{
  "experts_per_token": 4,
  "d_shared_expert": 0,
  "init_std_router": 0.0258,
  "lr_router": 0.00047,
  "head_dim": 32,
  "norm_eps": 1e-05,
  "qk_norm": false,
  "tie_embeddings": true,
  "parallel_block": false,
  "init_std_o": 0.065,
  "beta1": 0.9,
  "lr_head": 0.0123,
  "schedule": "wsd",
  "final_lr_fraction": 0.0,
  "dataset": "wikipedia_en"
}
Below are experts of layer 9 (counted from 0) of a mixture-of-experts language model. Rows are named router (the router's row for the expert), gate (a neuron's input weights, with its number), up (a neuron's input weights, with its number), down (a neuron's output weights, with its number) and show model dimensions 0-127. Each number is 500 + 50 x the weight over its row's rms, rounded and kept within 0 to 999. Numbers have three digits each.
After each expert's rows: "gets" lists some tokens that make up at least twice as much of what it gets as of all text; "raises" lists some tokens whose logits its average output raises strongly, later layers aside. This comes from a sample of Wikipedia text that the model never trained on. Tokens count by the router's weight.

# expert 78
router:581581495521533497493517486436460570540416488567576517528545526474561501406447494497543496567464422490467448457577508541502476565474505427519482504389472567605428454456554521579432508534417483547508416530522473478517455493451500428561563453475555465617424501436465426476529501508396552486498486579568535504504550526501549446487523532545599438479431426515559486451547517478428395488507
gate0:479603534603563404536483451420569448491483504492527575465518438450603448463548541399482550504505497502558519462519487495509577508509463438567530554432499520559416495486562453517425620486477509541488476543496463483479550451563502424512452527484485524557479591483455541537444509498486551481628495563508620481656556531491535521523478460579470514500502404453543518518454483576476483560523
up0:534668513570474492561472513602494520577502456679508592472479451469506454568534420526480512456480487476561508532420517496535520574461496524474467501505525545582505521465517484501444520489503450593502428466562406444488552571471510444515457490419480532528553495438498538405480509499555546508539492491494549502537511543610542434450473559505547536586500496405441591496499431468423464505439
down0:476557429484516480513520523460453455512578453556504533496357476408678490446486487478538442462461535537419495592442561501518491460487515515520566395541448536493510469439523412374503565418501528427464497564524541429498486508483555492512477419448456489563499513474538415491425497527482528402483485583482424516539403482592479521523509482421523464467516479459560555484556477441450477501495
gate1:548552581549456463577555453451460514474573564524562530478515558479470539587506542428525482578512480485498459540472428521393551414585466506471430449398448488566673476507398537466543526460502498532404386482481509545462470515419481498478581554520452508544529531483526390483509550558564506510512462509473440470546577530499520505517456509498520622537496466464505454517565541509507523425537
up1:440511484555615447477536411512460496508530519420519428572502489433414538507619504534552469485492500478540541530482538514421519386487568435501503527468467482474466582529548555573517494465534442623465454481462435405441434529514449569466497535611500493511545536405437422512507403583460423527521420498509443566516476498444509588498532548455487451461514546513500482476443578488469521417467
down1:568492579444579613404535579456486446475470483461461489436502502469593481537462552488462494471454522493478551559480541504519440642525480508481565525533447511471535421458412536470505497486481504372520561610489505522480576426582475522537485467531391539480538617438499429572471504559548486520468535563439501505520392486411510492503508476467542484493543432534514490537514550555576480587549
gate2:484555468482530517493511475519628542525512437436439544468522552474544478371489505576441608554472555508515596482512457478423522427412566495596471505511564484541511580600499509497536429466566593618400442470547551520538518542487501547464522481426570464471508573464452535526540509554469530463489447472463551551441586466527462457525485494529531580498533537550484527558486582473511447432421
up2:477389439464472459514556522552390483517494511481567427516545522423449522587494494448583469452501495496454455563461549534626530527581470427419440439524511442458565439444559506509447587553444426451588476503443491482492528527501450526574597490574469521474533436525526472442520442395568490477473572561453439481560468471482540613422525505538453517476461464498451487500513455506513547588523
down2:526552509419503534428461527445553460532481512482489496516493508487476424489589483434519522437457399392535515504417486494389476392412471484523448501584516502527472509552568584480511512438544506523445498486561486509564460429473537466429515554526457533456448489540537526537590482532415613487629509617443409486521547487452523524507528524489504536431537507463499523561355479557484521577541
gate3:527469496553484464470545527506523543513534505510478645549442498577472550457433521546543595510535434514444505520604483496553499511441558568600524534580579533466381462490439450547498557519407527546503393480505483593565512517486555567458412537480576564551476409530535450516499478539419584444551494530531563554546477477525522422490442492536546429497430428464466419496537526465471546485535
up3:564468515484560458474462482517489571467597587454500628599491470523570471494537452525531615564538459514518495450500498549523531504502493618448495580583556523481520467490506511554511501467385615516540457459476488608568479480453506624478536493468580557553491538566578505386499447560536526492540521448479510554485463450480547442485499533518466432485385482498439445481566534487481536570525
down3:478524514532518566541526583582568543505592572536537490567526498541520362583503601469500485479547502505427540617547468489516467467531546481518528521502488467452436495457531428556558569468523485472490429430499439557489491529510536590372427504481565576552507436574540588438434531524534516532416406545501447479462540543524472553474460538551399477523491549481517482420587443465472509522545
gate4:612476484483493517447447404470532472566446454466564374497437514462555485490624588498502546554464543452485410540578575458437508411540487477529500556550456542572578465548483515533563465537503540515457466505418494567530492496538558562559474537514465470457572529531502561525501422524426476467506543546464445550474542530586614588455544501467370541482553565532464493470523495448504489463443
up4:537406452551456573522492511518482490542381464423534503449487405512623379407576451413535538442502439489518410506544482461509471410551519437577528458557496490507589470477467534472496493571557490556561505465487429546448534471559490522532473436416539477447532477463586486584425481477431558514527445527511501518528508480610550615502492445434477554445493549508491520500557473471554504531473
down4:526480532418484519463521499487514491533513437485499482547544627521559498476488487468509507540471525468567533519453547494490458476365510501397565422555477540495538495435455480472556383419543534534572524309561531481469539446478534470574450507544625439422619516511526460525546517519492490494468491459434478516480583413475538462532604521524513555539476556557510502445418504510540567473504
gets: "1", "2", "9", "3", "0", "5"
raises: "0", "3", "4", "2", "5", "1"

# expert 123
router:498497438462388607432396484506437445465512463450437520502573496555494501492439461510374506520494559508603484502528466599520502433562410456385549538518528503508452388482462461443563437629574493454499451481501562473465501493456459454512447492438510462466469545520555481488499399530495471497495427431431473521407489589552443564529507547481497556465453482566546472534525484452514539542523
gate0:452438497463495498518570566523383488537544487465581477501502463413461456502446531565535477520475491503424552554433467515377486477503519564528558590490485532505512456476510448476474535534461443526600516442523436491468560559497371544533495376496449557553529594486539460464543471509511467501600531492541503545439392547488466560386617481530539528416494512523490436431537584497568527534492
up0:539495532455487495522551484461518479517406505504554506490554499559548483590502553474487499613474534557492433513527508466546496496581549530525534506446430475473622453549438413524476488482565528503566464457501517461502525470519411452525526569383466449600505492473441601574557537440433579481553432409577546567510499468620499461532549550516465434552575473517575492531478429451479537476619
down0:513445525515519452604545508490524459500445520470551441477579594483573622569557460479502604440599519452560505526476501553529568537440539518507459515501434531521471533542596503478401529485527483517452394529560530531487605473530501566534465444507532489471510450416544531432429461533473430457503487512516567439528531525522558495456520445550557483473472479496531439346540406573534549473589
gate1:529606521506463546513525576537554447409599517571469471521531506479508581507551523536425531530549402499516479496535416461550464476554448541526519549417511457393444462515574508468557536429405524579432464396547420432383549472547420469528472474549466421511452519495413544480544453515430569444566479551469497554520487539490424484456468495460521481482472558510527502428433575480449492444511
up1:446514589563539558490595451570543489444510550494468526467449518552417453529636556439478528440513527568458442582597496551555519464549549436606527519437469499510446493524529512492558489473423426488515558492495480593527535511494563494542574544578475498518517565440443523609578536569543472511509452511558527482595561428521533470498514501599571595464443548481506464546521475471429534489446
down1:434430550592514520568599493501416531434410504571444422509520542528347545574455488529430569491550545544581557638477479556520451510567459646504513499520527480429492497467481497572463523540449535545477443562516538458501469464535455520471490480503592503418545523510492485522436553506427495548558526552455531469508432556429496517512485553554483447513459462414498480535470520486592454482525
gate2:439445542583544524469454492530446437421484456528525585482514465628562491531480546483566517532390408545514505432459469504510439490577517481488527529596462584488467476452579567477544601573514500535490536509499552567496530556570380445444491483492443471540508510404460406493472462480508469460494455453441515598475505482467493473481498635501476450552588467492447448443436491471539410548513
up2:552536425435525532540495420543468545557495518547525464520416583414463566400493459565507486505508516442559476571517509454412536520518566458526455572432551467566516563474500448569473503480452514477573455551443412504492516474396571576550481488451536555447467548525569513594588544538535511528585469497546508479429516580488503563477486466488469516488394442604474509590559442463547537406494
down2:449495498467488491420497520593470573581461451409436569537474527519492569455404513550520522521384524543490460564573539448513533531532369529443455434621465588498466436503504515415462497637550513439535503513597584458459536462548515454425500458553465465537505541481518535518548597573488464477519473519492532466465494484498588550470530511522470490447422406490437482499532516487519468553420
gate3:564527498474504513572547576465485491511452541491503531606408429536498504538558509497437459551535424467469403401435498492577512461517372546484455506432535453521526483405541443489563510480444502555472463520536465449483505493500527624490440512448416435480579481546516499507596496445613506449577445499502553600517478459411467483508480527465529435391500512483465536547446580519461409444494
up3:506546434494574513551533565482424410536508506479482490488445470497579530490480555486466412513458540499479464545504419606549419464501345579539502467492516462488497535434496460485558616446467483459454426566529499492509514532527513580508446469461508449540586473505506449529546386510551479411567448477546598553451563535538450550500577505454512373415513510514444557494494495541476463394520
down3:416465506514578473482487407530489590444503454416419512570520453571515530535533537483494530513526511547478488500552567555407571533559443532531436523428444526575474406507468489508516460577419509469519514356479563492516455499507509388496500516511520554467435502503499552560479579528551450544545535440527572539472544421560610467460540515437573562579587524465492542476439490517555580576534
gate4:468543434557428497589581522521445506543544480486551483419563552482513474484526493484495471581411487554500480466492403505508589428490541490429446516457442491407556436440412513508555575532471582494562548558523461427509433512460527587517552589562518478513476540553456441539473530514569528519490456601501400545606536487483536532545491494542531484454409426445500510531488450460439522574621
up4:420524476503508518502523527481503483630604547488608517542583454538535548502495598492489504438465549399436441608561614518507532539463390453449476520493500502511517591490489534540473511488553556542523497507377480562541484432443547441545508452469436473431533424506479420495473517559480504494544441558430408455461464469440543483492472419434465460487440449490530582439422494522472462548515
down4:436485532527413562517474477471516464485512604510511479618530602596489541498460503459471495470492495491529534509388573498569432435552525617466567581617532396512537539497498494453432485396489475514446463490564499544532508513574441514508481506416537474562545443473481470520476511492480393438494538517437418486536513498572537500514376526502422503557484578540590504512523540553542416498524
gets: "ah", "as", " |", "ra", ")", "á"
raises: "ub", "alk", "ith", "ady"

# expert 74
router:541514405570530629531503526395554519591586503478481567503461514542572531409409538524410511419539536489453494497449496574519565574532552558545456532404483527516424490561441572489480428456521544584467555530476498501495530519510516506494489548448456595536445485493444560489495556491530504566451451464364510550446541486523485429546492540467607522518456526500528557517499567461478484611537
gate0:496541468485507423416546545466543468584444527423473507564539545476510505514504477449552564581442505513560479488494503521520562533611494442410558508532518513530554571517596549478551617554370456426486519541549512563477462447510450489508480529516448436539520561442531477527562509529502543421546452425428565519478536561484483537539479367507418443543548428501428503601541483540434422496545
up0:452453520465485519573485511581527539435564375559503465433405500500579541535477466497523460439601499536492605498522517455485354452436474543588409578454547490440501495523451460481497461539588530467476439524440503483559464483529467497484504451457521524515530436537473413506428508513420481500476535583580502493459497463521634503420494542508506554423432558533572533445413475543564518496458
down0:432503550500540545486437448554446474550501487419566455529584512428425511582461428592459564529442571532467557470489489479508402488543478536549475511412481462576568602490490376414475557466499504443497444541516531501451471432541507539450465550458510485517552471503462479421528450460466531536469387527468468634521519516534436442407469494599471498470529530520553497459558490493546544384486
gate1:359534468513516622518548560550537441508546434455469486520574537445469454528491497552494566436527369462524473548495516521503496467508487503502555446411473413446561469557481550533549490504471528538567467459491384538510473550529508514522437479547453421515588612553586460422574503514518488561527513395518467590419515505516428434423499517535561514441539527558465521532449540435502557469548
up1:487536514496492433438597388485443469518450553563526541550499484506517479581497521545490434572445556607527505465480495481467479559538494404492570544486548578552537581506513475498433475442451395437437599476436506505467515473419441436473471589431548493474452340515458445455472468474504398468466530475431492423506560496451521510460445523512497452470543570519498562514528514443524496489378
down1:455533582485472508604453573491461565460529548515541428493649541530486537547506448539528527511445488485438467490512513499572479434555426537561395447474371590474619526413529490508483504502499440561455503490536527487450475457514457479545553438456446514423499589491486463489510543534426440418458519485475513532477562586589422543544527458519445441531549506492529572471501500563615556476535
gate2:533516523422481505542568447566495503619449506483547498483497547623493490465467512435475489481473507547554510529490408504560489511447536437390436458488417472489504478534514517567568475511467432490465545522476507496455549462368455466470493518495555566554552432565507480551569539617468529487521603487535556527433536489634519521487454593538448507574493568372591527531529508483539507568449
up2:515433519484627487471537607496456542402522526537506478498478513498457477519584468513503447491473433519417539443458588484395470436531450578567536494487573573495550521424568473391425507457469515578517439477560463454571483529551531486474515570456505455527458609415495503492446569446492442499491484577505469437495526580413515444500467382511463468438428443523460528529427416470492495499475
down2:492486471502539509509504466503560524600549549460444490491484586524521487568517473544549558484508549547533633612535413514487475440541401589580437453434570505514488503555493433508423546591567514511560524477530515468454434501481492540447539576534469489485492516537498512555453559529513453725498512530504530504450549462557567548508461489509570440557458551503492494566484479555507506599445
gate3:482548465464486554482548401461483452575553489492500458470428513591499445493472440496419606550430568601428522487505443525515501536336457487518435534460478501421455517556478459438443461587484497538478485584391471542442434538451489535459545499428458596500554496478474476449475602425555495489498541508384455497486565485517531433450436492469506472549547472478437521529426491500503498569558
up3:495459531520503472521451525474444518547470537489498600585525473480494504508511478427589470498412515478469506622431472508531464568558611541641500372538403577471480546516441490592417554450497442428472518514510459481482539473558495462484523450535571548536535494500523494464549395528506492489399485493579519560446531468494415495501537398543451539541486481461529538505580612502576510491444
down3:565475460461442514450410502419548606629541480517560541576491521438535536439454481441507469524436471510549520404452530572517599538512400540434439481385570427508431467546524463545486443455572543510493554535445556562495528469501481445474583560451453455485457444492569482525458565486406541512553414532456470427494452482459497439543398480491515545475484487534436577478489468486492507536463
gate4:437497444437548493494477498461436459506526567402494415480441435493606444486491483455397522513501449462516528477454564527486516473463479492481445546363559551611522568524439564476488522485453486486487490459427421488477544504451443463422489541465434524557489439501416517445510575505573432495440478496473526475410507492568511419461479500622559493536557592415442573465485495474499452602569
up4:452536523442626433452483496591508486463465548521494451467567475448510533426500516574512533535484580522487535491456512412491475471542385525478595553575471434458416470451465539434447492595507499556347486610547513515492463505498608532422466486437514578538452508510542511571449547543491580460501577567501475495495552473549468505577485475385534527519484463502566485425454481542530469458532
down4:453420524466419431598472520472561494473517483398426639523412480501592482472483453475571528487480407435508461457556528468548507448540551467474531510464453520558472488488513511524520515513424560515547511445495507477475460539524490426565583533565536451566403455420373496521576513501476549541454523533581563464514512542551532418495525577596481501443450547445399480614475487517506488490481
gets: "ay", "j", "ar", "k", "y", "in"
raises: "anta", "ates", "ating", "ata", "allenge", "antic"

# expert 102
router:535483479547420488490414559484504527573587571529460446471549612541547499503523501518470547550393468495515539542441541457522531567570546560456498497412480434588569486457516503527529447478582497497591490545514506549612540570624444481577509463519447453517481546490493511496575499555448524511430491490611455496403415531562510414470463495431428496459521477536473424492521458491521586472582
gate0:468449460518476497532493547415572527586525434483430489510530559438561533440601570522591452533445573504592563479521539424550438438461533471517539490451576468430489512587532551551536444485490465509395494569498505407432499487466494569549537536478453581539517548580482448545463502409465463477456481476535456515558469524511504490544476452530412505478558463482448477593498425538377604450533
up0:491489479487463440460574504587408444438435557495466535531461445473471550487443415507477501423524427496450455456486490533562483510594516458504505517573415532484485479367518395461489490531514478454492424471496512593498503489542508462424481451454578525512547425563499518474542523572487590577588531429506513386482404540496410521533477528472611394534492484486470511456622491445520507476463
down0:511469492486476493478509537526575411485472547461466537509519545493485508414511483461569476456589610495489572551444440404384470534447541454431529517473504496454488541548573534499604480393524518487478545456471561500470458485451420460524462482571386469497466538484505531425496473473539466447499600505401508570568467426471519568567527508550485494420451503496454551546465550619500602551403
gate1:437597433506559586483496538341547530473537546496501454482456592559520484486485535491517552512527518516492460584524533410458532501419531540510503422472488524441501464452573571400518529501482502444549508425498631451561511498433517502534559478533507537485424542480532464428510505556461416426483402493510370489453490491480538477442442531544526455518499536516478510457646513455565566575486
up1:542553541610551487535579466545465489487593527560551500509396450543494491539597477582490518553468551478474564546442559407494554503525478573486434467470422474546529568567475457465550532507519548436452558443507522517565436518629522406510528410532518377511488481536459605481474502512446565543557515476546452533498513530493545441488516568611425465516479555530537525444445482521500510429574
down1:491495516467483513463460547460459529490492482455480522531599388427455471516524473464533469488497555547594534505488488522414530449547433505527491548498503625413488425425503568549538486499412500477517496511474457487472532514473448579421431617570476473455485493549429473526576396476559423562545500486449489563505489509540483589461521453630456416432532455470392482499518486554536460458378
gate2:528456591452437484426485483516451564470424506551495480496523483505456528558537477458545521386431505475495512534462559447475499551494522484550530516506420503532523479449521565604506397467546527460527522606461480392508504607458522566504513538483469542449592512508475444483549494480470454542515490553471396644488467513417486483495550452503423444453541594536542491592392446495571548514615
up2:562572427546482580554496468457531476517556468428438487496404473499494432526510574466555452602525488471536442495436470501522520549558558501498491567498515481510459495500449490449465575542544475547476540463493475617506445437520517491508467496420541472492502506482443531555447445568561537474525516478468578372514479504588486485515461526493576565585466539395507422378500659490522533518373
down2:523577533568489535408517548506506511443474445435512522500475462523510561557451542505606485513496454515540543488480541603503411572609441485500495521510505481356519499511527485604565462509487519434391503486563548500507533417543481526499518584479638506478507513465488560402502550463557538478440600549492408505584594409433474608514514499482491508460462564554442511535481461472522514472524
gate3:460474472538450547416576530500451466391587480506543524549509552632453594473568458453503551431481501494507521521513525603449518504533485431536529452484528513482530535555497588586498531502436623434523530504455498475550545543483502577468503546539589532576555502605463493536483491592504451537610444374487480505555495489530611483519500522508422430561545471524507534547467499454510537581466
up3:417490428535536496413508546398435423476545515509505510530467536498489485496555479496426599424492505506464485530431515507456546501456487438504572439480540449507537555617536529550529532549482573373536584478499509506553486545550482571486564489589491548602542551597564512557482518530426510480519410338504471528494427456539553505475487517553429432598504522501460584552484487462467527532498
down3:506470449560491521536439471542577546456522579590485457558483522394519475576436476499524470528522478435474530536462525395524488552556537583437539487503549431453552506504584482382563573442521562456497450429517584497530600487528485430530424553409490571429553575464513468578541563475511515546446474455510462487494392591560491516440505465548480478552507497478557510550563552526528445575566
gate4:552457584537542514524503526579527471534474504530425482577435562481527457480636567450518554417502525557503544571519569603473477522547493548484443532507481477536511542423616481525527499393512602489584485411547420508541586423498465478561471509524528494513506517529439577494579502470562485518474499462513423552453476469496460457560525536618482460413520499585513464415487432570554545457519
up4:506511478447496549498553513460404554486554453450539493504547484502557588489430537456478511578499488501527468385456404503537499521466374479576527481588519521506481442529392581518457399559540395461481519564493520495463436623472486611441457436462510448515492525527576454454452499453509482535474483483422459469533585461507615505492474511455582528543476545488447551486510624481437504486547
down4:566628552489517467566453478484528493475418516506485432438568491476457485544504492546597500465466511498558492598561528584491527542469520561500445491490556451500536666567526458521535445492512483552515447468574399393474480409428481462397501566434479504563492457529524492485421480410433446594442485508438518474465549550536566549420519485477491538526541461500543460523495412418543516474506
gets: "–", " ", "/", " +", "-", " −"
raises: "1", "2", "8", "7", "3", "9"

# expert 64
router:499428568428455512446426488469438501480508446468482516397526509404494445479505547485477489528399486564511453521440460450547515442419487441457511456523571468505545503564545481538457456521426524501483473571419495525450465488494430530421461449573467496442604508524519505431370506498469596516541502419564505534466499420547467454555554448584492516418472516420407405403560538469520456509573
gate0:432637517517559488541549568518486559545492575527510515587513542542505541434477510522463508492532398503437435476551522402569593597484461468471508513431533474559539402436507420453388554501525564500516513550355477463529462492515458520480531578509466519487629512411497474521487465482523473482444532492496539570474528567520541519536515504462513557584492512541572546472519495531619587503551
up0:448436454587456432512532578528574505449588529486491495448493463512501425565523472468482529494497531531475503455421565538494423497538473624458466537465486446442395609560562484503524474449504429538575510465537499542487502381496513486579525480501550409491422513559532519491565420466474472557517476422494497508571436535478569450577493530568536518384554483518389578441471474530438415508507
down0:534484563441508495521461524553483497518516486422561483497544486545498553515467528519492477474499622491447547480551415500445528616473465482501554535568551462503474461528539425625535539627559463499442586358456544471498491465481463515557456469464490512423478444430566522568493477411496457367528500496505537467521502523523454457487598404532415491602527478464589538592508538524543527531536
gate1:467520567511540479527478463463493571575499543560496584459428501545506457454455517556437521492488569430466593467487434487481373468564478537525528566529585489491484648508497537560463433490498470454435487506445515464566455361554570576522468550511491390507494510526456531515365447491561567409520438494478497520467403455483451504476570499471508535445424550459453513464516475506569487511422
up1:444515576424552485472485504480543517498462532517488508461492397505527484458506512559464537503500544410426559534474458500515440461488495479579569475573534434448446562535514493442449398514524451413498558503521540544621438480534536516542490492560471395519495524523466509531423365531539549454409425513554497504437372474489428431482638526599462583429507476480486521532520525489555471455444
down1:447534519522518472544462375503531440469607573521461456420545507452545510448466476508580395568561562461448550461434534558510504481406536483582517481478495475512426451588476512508472589558554509420524525436513483506458537484532487422482484508458486512443432462468469483535445457521426491443401510552489449617639614596510465461500565504473539450480552456460513548476529521513454506566469
gate2:428409408528441443588395428445466499461490518504558470476501471415590597511455549559469434620478433470566484474538534477571481415491431518531483443518471424428412488507471448412391553540453475479586528522474531484479434532533556498481546492544402510443555525434542531496565453449497544485490501476533464528430476464544473461508490470475569519496511521559442531475578391503509473427475
up2:459558579470497586457535524465496481512487479541472421510549530512519509495417437427567498467555541488614465579517549475458565467491527416480465602466443617502563510444535516588539440522571451530510462507551495355550532547448406536585491551494444540512414538524517450520516558479485503488554502558529507449618421515529460489427529556479483507473477413413544555510502586453540511436515
down2:593426499567474564544431599489449511535475586470510543488537413473519545442566464488512474471467458527439507440524435480462541388540450487520459497516491544442538474485403315459517500386511526485436504568435504569534549479499519526490431527591455508499459480498528491469443454435532520471453480544484530557550607520564543520548432494429431526511443529424460463585423486550471471519439
gate3:522559504408509526491481519539530543540480479469527429463484552516600493468469506456480525489408518506430463623461462432459510516474518479521591510542583411543473448531490553487601597505537535466581557483545533542614504488565498533495473487580452535519501497501453566548463489536392488515455542558404472449449519506547467536489540329505485459410574444629479459511478543523518570470501
up3:637449539470540445564474544489521527470481489556545529418571568456470512413488462531554489549558464419473504461501575574491543541569483466467485575565440582457491514508437499543430467521449402529569437435510468524478508584544440430508458577468452504509455501518553527470457469489572399516529623572565507501455568610398476489443553532471540435514452480503501455472482481578441546534524
down3:498454482514561513591568521457629430493469525560503471584512542522545504485512606519514521526525518479439550505432367583527529579521449513523495383510454478486449540598486495432501458539544510447641506436472393557467469499448527430445482515550511527500485537504388525550536539483507519571477454507472493485389486459515566516558413520547450487488453590436523581586474479468493513493469
gate4:509495494410547451528415507529467476540392475473518448464564424467490458485479512528553446491594422557485426537448454505483492433471551478590413473518500430461471523593482492528543518476513521455551479480601502459467443572474543441455486403590477467520532375480502514467495414485438585448509498480394442583402439403477507468402537521543471488462502483526486518446434481532595470438479
up4:398588489482472537477447480452513486612519518437446459495511441448490465423504523486560481494533456475514511603444480544477479455490547532586495491498572479556493555481541561525458493491529515543602478455485497442544504580399573463503444473558434473363478394451451512463512456460527498526577423536414447521482419451381469528482396531501489471470409457482445544474514451459546531388475
down4:467522522430525461506459510468477489524526467572462547483489489451495494425475526492457563435462494550455487545468497495481456525518522508539513551499505495638518438438462446518495416559509480573554538494568512502428514545468435537411492575564521500489478393578602537494491488571454575503470442539457552408485536496467475536498525542592585524490511494446623515408646492605436500363455
gets: "2", "1", "4", "3", "th", "6"
raises: ".", "ul", ",", " |", "asc", "in"

# expert 68
router:555526495515491403511462496497553445473438558607536499532485472485567477473457456455496507471494583511580467560502428561438467450535564504500538519489521528510438428444415409469530460543530413529553535492418571580439509584546516550616529490528584517467477470465561546435566491501525520549390576490445486496453462553569526477417539459481577588602533524550421550485540493490422476519584
gate0:655532570509451446506489422555505504528515551573574522495488525492522414488439460479469415497530461480484508426464477481388540480435474534515530443519500505539542525466527459434548432478571463472600527499529639494465568529530585445501446460521504534457399514423487441501484535424516555434454448510513417601550523525520524542464524484520546541450490535443463529540428447506523506379618
up0:482473550535462503441515473458486525647577522482537409440478465458483515483468536458512590490502471549473462487439477438524449468495497469442501598512549486480483510489474554564398415532534464514471459498519523347535468448474378390537497531452470550415491498613457451451471425411508517567438525555495482442573465572473462521565493568463477503479568514444510448519530474575405468557540
down0:520429477547470448539434440503429526475479497527474555567506460473481554515503476494494436361417460500518426636459603543458450415494623537526435531483540543506610520521516448512541472534502457517463503411394555480463465487488428450567578553549468531472503431573510529551584536453527498484480461478514491474481555446490479466593511490509389525446549525541629544462487511508455562530509
gate1:569495559483495490549558510591549537499452593567491577557490429543570442454499567460500480558556520536471536442457457492439531515511448440564613494457535454491523511623472521501548510456559468450570555519550543481505482486465512484495608620589366455462501425568535544441491596495512477476474443532539497531442451551476552512427599545562560466578461475531485540537503455547496555470543
up1:520514447566457546548467459515497588502419458475486470518453485432511502534466416470447477494516530490529544502540459534540420497507456531362419440484540385442444579530461477481513559461460565438573627551544501562563526431492493504465501552404561503545531554529509505508505490449420450462408550473509437550467511522594631584563461491547505594458484496493449565460430512514481480418518
down1:406463521438548505420437449508452517498459412466576542476482525466440495459538468640459495537519511501598465571468509547453492446598509453483456500516563597479522512507463450505423527497517457485519487627503439486493411535575418481460462460602457501472518374532472593385568555599461414490511466522538535543486509466454414511453515500548492547505487466442438478518532453550459461477482
gate2:496500567470525350463401474416538465469478525504474474489400439454532473471463450481558531422526494480568579570392492516512486528459499500528471505476460478431440421523451510438432608523472512537504524620577542602492530501482483594557559468491505470515491520573510466496490448520527436489423438507617539510501501557536460589473455437390534474482514429593413493460551459522507492482482
up2:556451491524536495502579467476591475474568379535522602512483458445494428454466427564505394470638505451492516529460563482491489501441544473529484546460521413496412535463478525536512531624560526453468525502448483482487459561537567611461473462443507544446501547402523536429516455455495493495525372456490489505527492521418499525513528541479497556457448561577577392410518521489515534539443
down2:558413504495580424463548490526436455519572562405538391445464487398423534514509478460424460551499520511492458561590475503489485347484547423565518499515501531485486449533498435449568445522544456516447525545395460489402533518581420513534505579400480508548429570523529494459437495563499517538367507508437490470549475507552502593514462494528464515498552492470514559538498443478440508457511
gate3:541616476505563498557451550451589471514570470529443596520566534535521503542574503443442628504561530509518494436481531514484582530446510551549533550466446505540443495611484504442585557419481445509472543538483486565428512510478531553522476539613525526437533572472507426529479632570472538455441502534584441531592495414502502434453475548507528553487547525494584466486433501476531528532567
up3:558470534465532486455508487548611529511471582532499513499471503620493597471511469525553466514537470510583612511475428480472470511554495535498540467443574546448478507450550510472433387450508606457545404452541510517563477524455529573454496562477514476547592372548583567581530492569525555580456541506591552486562558482500462548612510503501510450567493513517491450491570480591513476470471
down3:474598420485557431496591482570502483493471393576515458422485504496495453502445539566483421481526441533569355642505492508499490476466443512496477557441469552443502462588471515624488416518569512535529567486498471410511466468508452559515462446454551482430523567518528453423468477485515473488488484506512530448484590574487556560560515512459464526505525444549395492557540499597503445435462
gate4:491505503545472515490471439514530503490583626522480508412484484535470440467506564573439484423418477483540440465484495569455518509425432497511488476486492521519447531572531517504491568517435536419574539537511577491444470520526649507510482510531459547490590552574382546458537468558466425504474502580479405477581371525527404535462567431522512584552517499552462442416486498471428455527532
up4:459538571527572490513480444506440496570455498388569462497455534439547448569484506526488439379512484564457529453509512516427443554511477500653444583599428426526601457562529471495391552504580536482551522502458497522489510464487461535470482459476567460586443561448449490507515576526511488558489619458499601485464466531501585519469507406450482563460474500433497427476494485486517504541461
down4:426555498534475478538521486456468559469546509475514589477601489435528450566418531453463543508444513473534539564415527437619544501497532451558555415512512585508482522532470464445495511515484476587562489507524601537644473468526488505515540474533413593472417470529473567487559481503556488406527586475464451472423483477441473546486533420492443489548400523489615483449515487485373519493516
gets: "ar", "os", ")", "ad", "a", "is"
raises: "al", "alia", "alt", "ato", "als"